Below are experts of layer 6 (counted from 0) of a mixture-of-experts language model. Rows are named router (the router's row for the expert) and show model dimensions 0-255. Each number is 128 + 24 x the weight over its row's rms, rounded and kept within 0 to 255. Numbers have three digits each.
After each expert's rows: a language model's description of what the expert responds to. This comes from a sample of Wikipedia text that the model never trained on.

# expert 28
router:088084118114127122199129112151114110143141126128142097126158138098136119174136125151135107182146115112136135156137141122132135151163128114094147110115112121108135098145173133128128117122152134151122149115095074117153067156156119148162142140163183108156094127170130112163162091144107112171088137126110141154157130131126159115135097174146140111133075144146124162126114152135165140126120175111141126138118110124127128101144097140131107111111126150100179119133106105130174126108124159131106104102122125159146144086112105125098143123133114107146123140139112139118062124137109181099159145125121133103111103162180124120130097101104123118138129085146126107151097083104126148166113119109138125093118162129166112103158130138090123122122148151139102131088093147159122137183130053
What it handles: List and clause ends. Line breaks after semicolon-ended synonym lists in species articles, pipes closing table rows, and clause openers like While, Although, others.

# expert 0
router:111133130117153089171117130089135151132138138131151093148151177107141141113114145165181140155137111147103134140134151152077146136146135106118166116125127136103107099115142145100145095112142150137131162114093117129159098152148140156167188152125140133168081143132091092159153097149115077171113145108127123144117141089145135107127114122132105129142103149159129172139128118134164134117129155121125094123101150146159113081134108157143117146143142152135185165131117129116147109069140153156132108114090115151148133107103084123126094087119093115110120124157155119169120132177146164117127140072115159116113117160158126075132098096098115107163108107145108128144113107118079212157100097117130141113099141115137137106150146126108122143105126136141126124138104122174148148138102101
What it handles: Table digits and nouns. Digits inside sports-table numeric cells and coordinates, plus concrete nouns and word endings in building descriptions, such as window, floor, of.

# expert 55
router:093115150153149105138122083081137116143116122153132116137167150087155162151092125156149142107138096134125151146138148133108130157145147108133145111117081140079155122102157143102086112115178166113138147090096103120139132139140133135167132167131149084126145146171131122154145111136097107162093150127085156158165153089146137115181112135139113140164095146137166164135127122170123163096107163095146123138126121130144158113145094137149088135153161135127137172175093071170135121122151145164091147108111103131132129151124115111108096128106096091135112146135122090127115114150132165100161148119144152119114093153126170085107123102104099118151172124136083111154120113105113144143118127087138154083097143136119108082162139138091126152138165135139119117110129129136141167144110110
What it handles: Word-initial prefixes, hyphens. Word-start letters and prefixes such as multi, super, non, semi, plus hyphens in compounds like "Action-adventure" and "KC-130T".

# expert 61
router:093110125155126130140128129093134118142122181171160106133179114117130142168089125129144146175109079129107142123151150145092109128146093117138119092107116171111173099142143154112118126109152127121102172128111083114138135164155130140123132128153137123176102154159154116169133129126090123143096136116089145123140158112158136137163127149102084124159101141160189161147098112129148137112094140126137095172115110146103151104124115164127129108113147185144173149140079086160134108113141167143096116116135133136152136140135113136115110099135135118123090134152134148152101115182163167134157132106138090101087123127146158083105101120121072118142134135116132154157106105076114117119082146109144163133123139150172134121163138130124112147135153126168126141116111102166125146168088104
What it handles: Romance and Slavic syllables. Mid-word syllables of foreign names and words, mostly Italian, Polish and Russian, such as Lyudmila, Wielkopolska, del, plus LaTeX \cdots.

# expert 38
router:112110129171156128137110134112131125150125137142119109160163118098206138165110135125135133172118095076132126163128116165105136154160142118146107122104094116059132126114153170115092095118129159127139183155134102117142116142154150136133138133165146141143091155157128099115148113106114096145137156134116130147149164083139165082116103154130111100143109173161155171090130137163150126103103159117138094139090116130145145124149070143136124123174133152136155101117142082144108110099114150158119103125103095157142141117122101121094123137136110120159111114171102125120102140172135110099146145151093107127108099125127161116107142099115077101113152137135076107137142111092130142193096107112120153120139138134149103122166158125098094138098161146108125128122084108142158144146116124
What it handles: Units, symbols, odd fragments. Punctuation and unit marks in coordinates and formulas (″, °, ·, \, ft, UTC), apostrophes in contractions, and pieces like ro-t-ating.

# expert 14
router:126112149118104085131157137128145119108105147133174119150141153101134118150108134124163146151153119142128162152144156149100108127144110099105148124112081126104134113122172118087077116107172174133140150136110100109123116121144168116129154155150165117142097147128129103163141094153107115139095131103111154135129143094114122106147117167139106121169112124159165163103088136132112146069111163109176092123083141138138128096145139155122108131124177140092169140155118082149167107120142150143101099118062109159136118126137120129114117086097071098150099119143154127136104106133167109104135137100099159123119102139156126094108105119113086099122132136164122102150128121111122161132109118122118112126099167107150178081163149121108089193153144162123103130117085112137139136138127121
What it handles: Agent by and year digits. By after passive event verbs (destroyed by fire, passed by), plus during/when and digits of years following in or dates.

# expert 9
router:109121133131157114138129137118115119141114141140137112144174099086118133121100180180154128145148108153101139168148195134085145136115092115105110105113100142115129073146147150097084120122148157163144165116120125135144105169112123153164151133148142116155095135195129165133141119149099092164122152130087157143115101113143188115150119103138119117157143102128120169096117147128129151091127137144145090123112130110118138080151138139134100105102167161102154106127112148151144093122167166128105107127110126123146158112097120100111118089113120096125099143158172139147126128143120121129152142109099126115084096132148166106136110126157090049130140116142090123115134111109094125160088107116143138107149145123167141137133150118076126140148147199131142130115090140143120124119116094
What it handles: Mid-word letter fragments. Word-internal pieces of longer words, often before suffixes like -ous or -ia, e.g. spontan-e-ous, inf-am-ously, and pieces of species names and taxonomy.

# expert 60
router:105108120093136111130152105097135123141142119134157126114148129091145141137111151149167147157131144129166158120123151140100099134157112089146127101133104151090124088147142139101148112138114159153155178130086139108125113156123119126146166135156134126167136150139138117122151117143107120147117121092108156141139120074162148130132145130148137086128113160130155175080102145156140136103104185119152112147132141147163120080142117177094090111118138154089183146174089111163164115095146125146120125099120081165150151080113118143073102112094106139123135146143160123177104122161130147143145165118115116151092113152144157100119130122087106091129144096128102105139112118090096161114096128127136163109134148087106147104158162113103086163112188128111116103123116116136148148137105125
What it handles: Score and number punctuation. Dashes, degree and minute signs, parentheses and pipes between digits in match scores, coordinates, term dates and stat tables.

# expert 21
router:105101157125126084124127100137165120174086125130161101170176143110142145152110170162155142163156092150155161156147165134103118180129110122099134127116127142103122104121163152133084099078122180154138140101099128117153130154132138169167132148132122136138131166150157114146183110164097099148100133109122153128148149116148170122159111141155113097151120122142157152095084133129136150120089137127144112128104111145145135125135124154111113124146151157104152136148097097137175105088149147135109107108125101155163127114115102143113093122113141086118114125164142131133078111153155151097141148137082147118090123162149156108100100123127112109139136124158116079160123104121091185125116104124133144133112153119145155083161154117090095136148175138158099126126111103157115142139095108
What it handles: Prepositions and linking words. Prepositions, commas and connectives that introduce a phrase in running prose, such as based on, reference to, including, from, when.

# expert 56
router:122130143128128109153129134111141165172117121138140125146166160107144165156109128159145169132157109132133135152136144142109130150162129125111144109101091154106155101079120147116114093109148130169124134105082125118159116143147138122149125146163155102139120164152146125131182119152102106115121141091116149107181145130162158088144115137178101110168080136165116164095107100169158122099131133101158109163117121147114153120135093132132106084161129162105149137157105123149163113116176137133104084099122099145137151127111077128112085129097125116140098131152163143130090126160140169120164151099105159094102109124137171096122101104120099113133154144120147094170109119110097156148093136093158160102115168122146131096153142127096104123147144154141096111101096119184127118158119110
What it handles: Copula and be verbs. Forms of be and become (was, is, been, being, became, remained), mostly as the main verb before a complement.

# expert 8
router:099131121126147103172112094147155126132119172135117105159119134100140161125121154167153144167153102138131138131130161137098147142141093103079155088131133149123124105130160161108118095122166168173112148122125132109145113125131118115139173146137149079119098142134126121165168107145120105137096143090095121115110148082129132109127135154158099117154091144145138147120088135167129161120100193114134053178103159140164163092146112111110124101114150139109141140152102101147146093093131144150147138099103121122145137120134117110123103123075136082132126136140171145153098120136160137080176139120116174142121130156143157139117102119073098100151148102160112111127118141113090115148125134103142155121103166124134129095158133125120111151118121126125127091088106070158141129147081119
What it handles: Change and quantity words. Words of increase, decrease or level (increased, high, lower) and the in after them, plus digits in sports results and tables.

# expert 57
router:114102122169135099137145115122139153177147151180157103128152168117135154147125143139116154153143078131141152132128132131104109139159119114092142089119115147131106146122163152078111115141145135164124164110138142088132119123105117152135160162157141091132105141140134145136188107157102113153108148108108130130154129110104115114150117136138089088147096168159167159116118136148117141097139156085154149157098105161134119084183122145132092083116148139128151137166119111141151102115113183132106110120116102143134129129112120137104077086076114088113117159158137183122129098162132145110185155134139162148123122143149145135104117118131074105162139130165126105160095123108100120138135146109172141088100141127135125124144160128121079143136153133143108114085073120132148135128132086
What it handles: Sports and date context. Prepositions and first year digits in dates, pipes in sports results tables, and the s in men's basketball team titles.

# expert 10
router:116128131103097129159133124091136140158138146143144113132149162097144131130111154144149124152141116126131136126167147151095117165146105105097184079086105154094134140114144155096098125118156143123099158101127096123141132146100102114150139129132133089143103133148124071144157106145120100137092122117091178144147139083129129140137125187153096111145120175201134154095080165154125136098111155129130098143115135142139131095138086149107105084126141150118154103140130131136128113093128138164118110099131132161126119098161093129096089104116093134139088154163126133165101085165129117131173154109139152101115132149127144102107104103106075079179140100141116120171103098123101159135124136116154138099130163138144164128140116137122082154136150150135118118101114122146102152156092106
What it handles: Chart and digital terms. The word the before chart names like Billboard or Oricon, plus digits in tables and scope words like digital, national, worldwide.

# expert 26
router:102137148154139110167143086107149126149115164125153102132120142112148143185135155141166145152148084126107138134140134133118139150159111099137164132103100162113113142088172148126124099126146156143113139103131098100161086152136119179155151159143103130155141168167142125140181078126108108140078166104115124158136147093167161083130108155136114135149136159131149151122116162154150134102104171091128093123130145137151150108142125137116109097130126160135163157133118138136177124114158165154124143102110108153172164136127099154104093105106116110131114132131130118159081099143149132088163147135114155115136097133152129083107133121089111100120182119175088118145113105114096165162114148114159128100094162139135126111122139123112148112160186143116131105095079118125108138121112118
What it handles: Reporting verbs, math symbols. Reporting or decision verbs after was/to (announced, stated, decided, awarded), plus dollar signs in LaTeX, currency symbols and time colons.

# expert 25
router:118097153130140124108120104071129137114096164138146082142129119101129141147112128183167179124132110139143148132133142118102131144171094103102106125108116116122131131109103139138098125131117130138134152137113135107150083131151109142142135124149156140154130166158149106163194127142155104135120159121112148163129116085112153090131093154124107129145113147143157165121086130117152149056105140127173101124123136129184147083158132139110104089143163174123144145116105105142170119135150113164099120109088114126158170134124096128079103120123109113145115154146162129156110081150165121140150125132125173122137102141123181107116122119081123083134200135143101098127109130107114127153102145112165142074134138115115158102146122128110124160116140167132097118084148127153105116127105094
What it handles: Political and official roles. Pieces of office and institutional words, especially in politician bios and election tables, such as Advisor, politician, federal, Votes, ±%, contract.

# expert 24
router:107137121122162121168135114105166168139133151136142144120141150072135125140099159141130126167144126130161136103124139124117154113168109137132168123108122139110130122110137134117129104148150139134111177103109128124148075155128125119120159135153115072153088167162130081133148113136124153150107150132087146131143130078128157127160104106147108115134116137150141160117079151134134119068118145087157137140059098109147133090154118132131112093131106172116170089139136123160172062100147170182136118139074082125127138094124125118079110094076143122114120139140143117161098119119121129123152141106153153109081121125132173093125101124107109113143137093152129146161124081110114136122092093096128145130097128122135127131168163125121101125167131172122123134107115109130108128142090104
What it handles: Taxonomy and geography terms. Latin species-name endings after Binomial name or Synonyms, taxonomy labels, and place or geographic words, such as Insecta, sq, Elevation, Canada.

# expert 44
router:128110127107117129179136103129135122110137148128131098142128154111160132141102139170132132116151133117121144153118139157145125128152090102105168107109139149121147098140137142128090101108125135144132137087141118128175118135148146140148157146119159109161115139136145097160164094153089075153097140112083140141164163109145142130173098160144095109129133179170192167120087152148157171084124144097160085137125151151156136083127076114097107096130150135122170136163126131173187098129162122147096126130127106132142141130120119128107124103122121136147092120159144152136092121150146140127179122098137158117094122158134142115124118089139106076161177111154106105151094121123135136147099106130149147096097140140120137093157152141123131141110167141124094069100089117139096140123114109
What it handles: Articles and broad adjectives. A or an after prepositions (on a, to a) and general adjectives such as different, professional, various, modern, public, international.

# expert 33
router:116127145139110130134108122079124098125107155160155129152138125084150144127098155148172139184132108113124137125114185157134137122161116102145154088097118162107120115115144155139125133102151140149115151113130113123153137172114111149114192112141158118141094147149122131147138124145094116138107166130071124118125112082139133121133112146159137084148089173163116186116138132168127130069084159119134122124105128141158154093151093126103115127126157133091169119109104107136181095107154155165106129111111080159153135127115121127109139137117137114166098104154128141141095141132153125124161156107056137117129110144146124054132124108120074098122141078144121127163121112092103098124125125122119122139102105127129181124125117149095108141110145113147132148117077122132107124132077118
What it handles: Chemistry, score, table fragments. Pieces of chemical names (bis, mer, yl), digits and dashes in match scores and win–loss tables, and words like human, water.

# expert 17
router:101119176139123116143134080129140137118141153164188098151133149116160152146094119143139155146152109093123124120130179153102149158127123106129173084122126157085151132119138150119080110117162122145128184108107126118145112122130155157139182163139133103147109128128115155127141105139080121156123140127124161135169127075097166103138092161165102112162117135143121163142116141148190129121095161119160116127136120164144151108143114164126101128099165154123176113159106102111137114123134118124114099105081104156145150135124101150101114093094156141127127115146143123130121119163125109096133156126104138138130099171153132118116118087076098113161138106162110103165080125120113137146116107112164180131079118122160135117136130114115107145124137104139113163120119087168122096160125084
What it handles: Foreign name fragments. Word-initial pieces of foreign proper names, often riders and drivers in motorsport result tables, such as Su(ter), Gr, Sch, Ri, Hel.

# expert 45
router:103118138155117109145141111095139108148136161129185116138139189093159153118102110167157133149147120132127138182160116140131167163152116083100143132078117171108163124070133133114110131105160139146147170128112132135163130140163139146127126167130151126139104152162133127132146094160129132138135137108128142127156152106125142106097157157158112093141124130139143161097086141148167148109084161106149130112087134175142119080153108125112111107124128193112156082147108110139137130132133150135121138108081077131141158100113109142084106126125121151120130116159117132141131088171139112099114161105085155089097132161121129138122138097075114115130145115185095114137097109092099146137117070099153137123099159106132141097131145105131106145115125117160099128122091119151137123153151118
What it handles: Name-initial syllables. Early syllables of given names and proper nouns after a first letter, like Im-el-da, Mat-il-da, Cor-in-thians, and names like Christ, Anna.

# expert 2
router:128115125135161088139124115115140102152131150162120117184136166090158153163111153141134142134168125129112151152136112160109108101144127111137131093098130156118129130129146160129078107120111174120121167078102162097147132138149120133127164139123166124158116164147162131149165119146142119185120137121096162152160144089137128083127111132134110122170120121161144162097118135172157161074130160119136140143110157122167146085129139185124110120114135145116149150158127117126138106119123160139105116137117103106149147143140120119086088119099151111105121138161141152141128110177154132064141147128090154099120125115143165124137104126087092088138142122151103116176114124125078155188102119083153140097070176151143147126123139140112109148153128120135101113130101131149111126155092098
What it handles: Ordinals and year digits. Ordinal words and suffixes (second, third, 12th) and inner digits of birth years, plus mid/late before centuries, Lower, Chief.

# expert 53
router:122131153134147111133127104128113106160137157186151119181122130098148115146101145171139147150162082126118141152125114169130117127137131101121149115123102156115123119101130172136121113115119156135085153128129084106118100148149145133141144148128160107124117159136157114151154070136111102144123126105103157109145104112122139128158150159146148121158133149146143173117080137165156154080094158090121116121123158117151145119120097163105075127139187156109183148122139099158148126096131128159131132095124130107118121090126114139068082136116106142114117133170133134129088098145155120104173150105131133126135133155156145109089123118115058107137146109145094078128087132120100127187091132072140153121119176136159140129133122138127110140125151118111139115077099124132142109113083099
What it handles: Commas and decimals in numbers. Commas, points and digits inside large numbers, money and statistics, such as $50,000, plus the word number in "a number of".

# expert 54
router:102114131149149123137129099112142120133134137158131070119165135089165148102113109169145135159160127132165153141132158123133128159175114099098155109124118150084134136128148161089116076102156151113124152105111118093121097119127147113125153179142165117128119160151140127141133113121111108131103162101128166113144144126119148102145119141154095091152098143131139179109096135162141149103108165110131109138100145176189132068125137134134109115162147144104144127123126095173136111071176155134112088119078093141139156096111140125106122119111136082108114146142148151126112075122156121106138120103120144099106094148166131116119135135083103133168152127143122107155136069134129135145117132084132142131082141152130141076127167105107105149113156136148115095092115129141168120170117111
What it handles: Space before scores. Bare space tokens before numbers, especially between a team name and a match score, and prefixes like dis, sub, intra.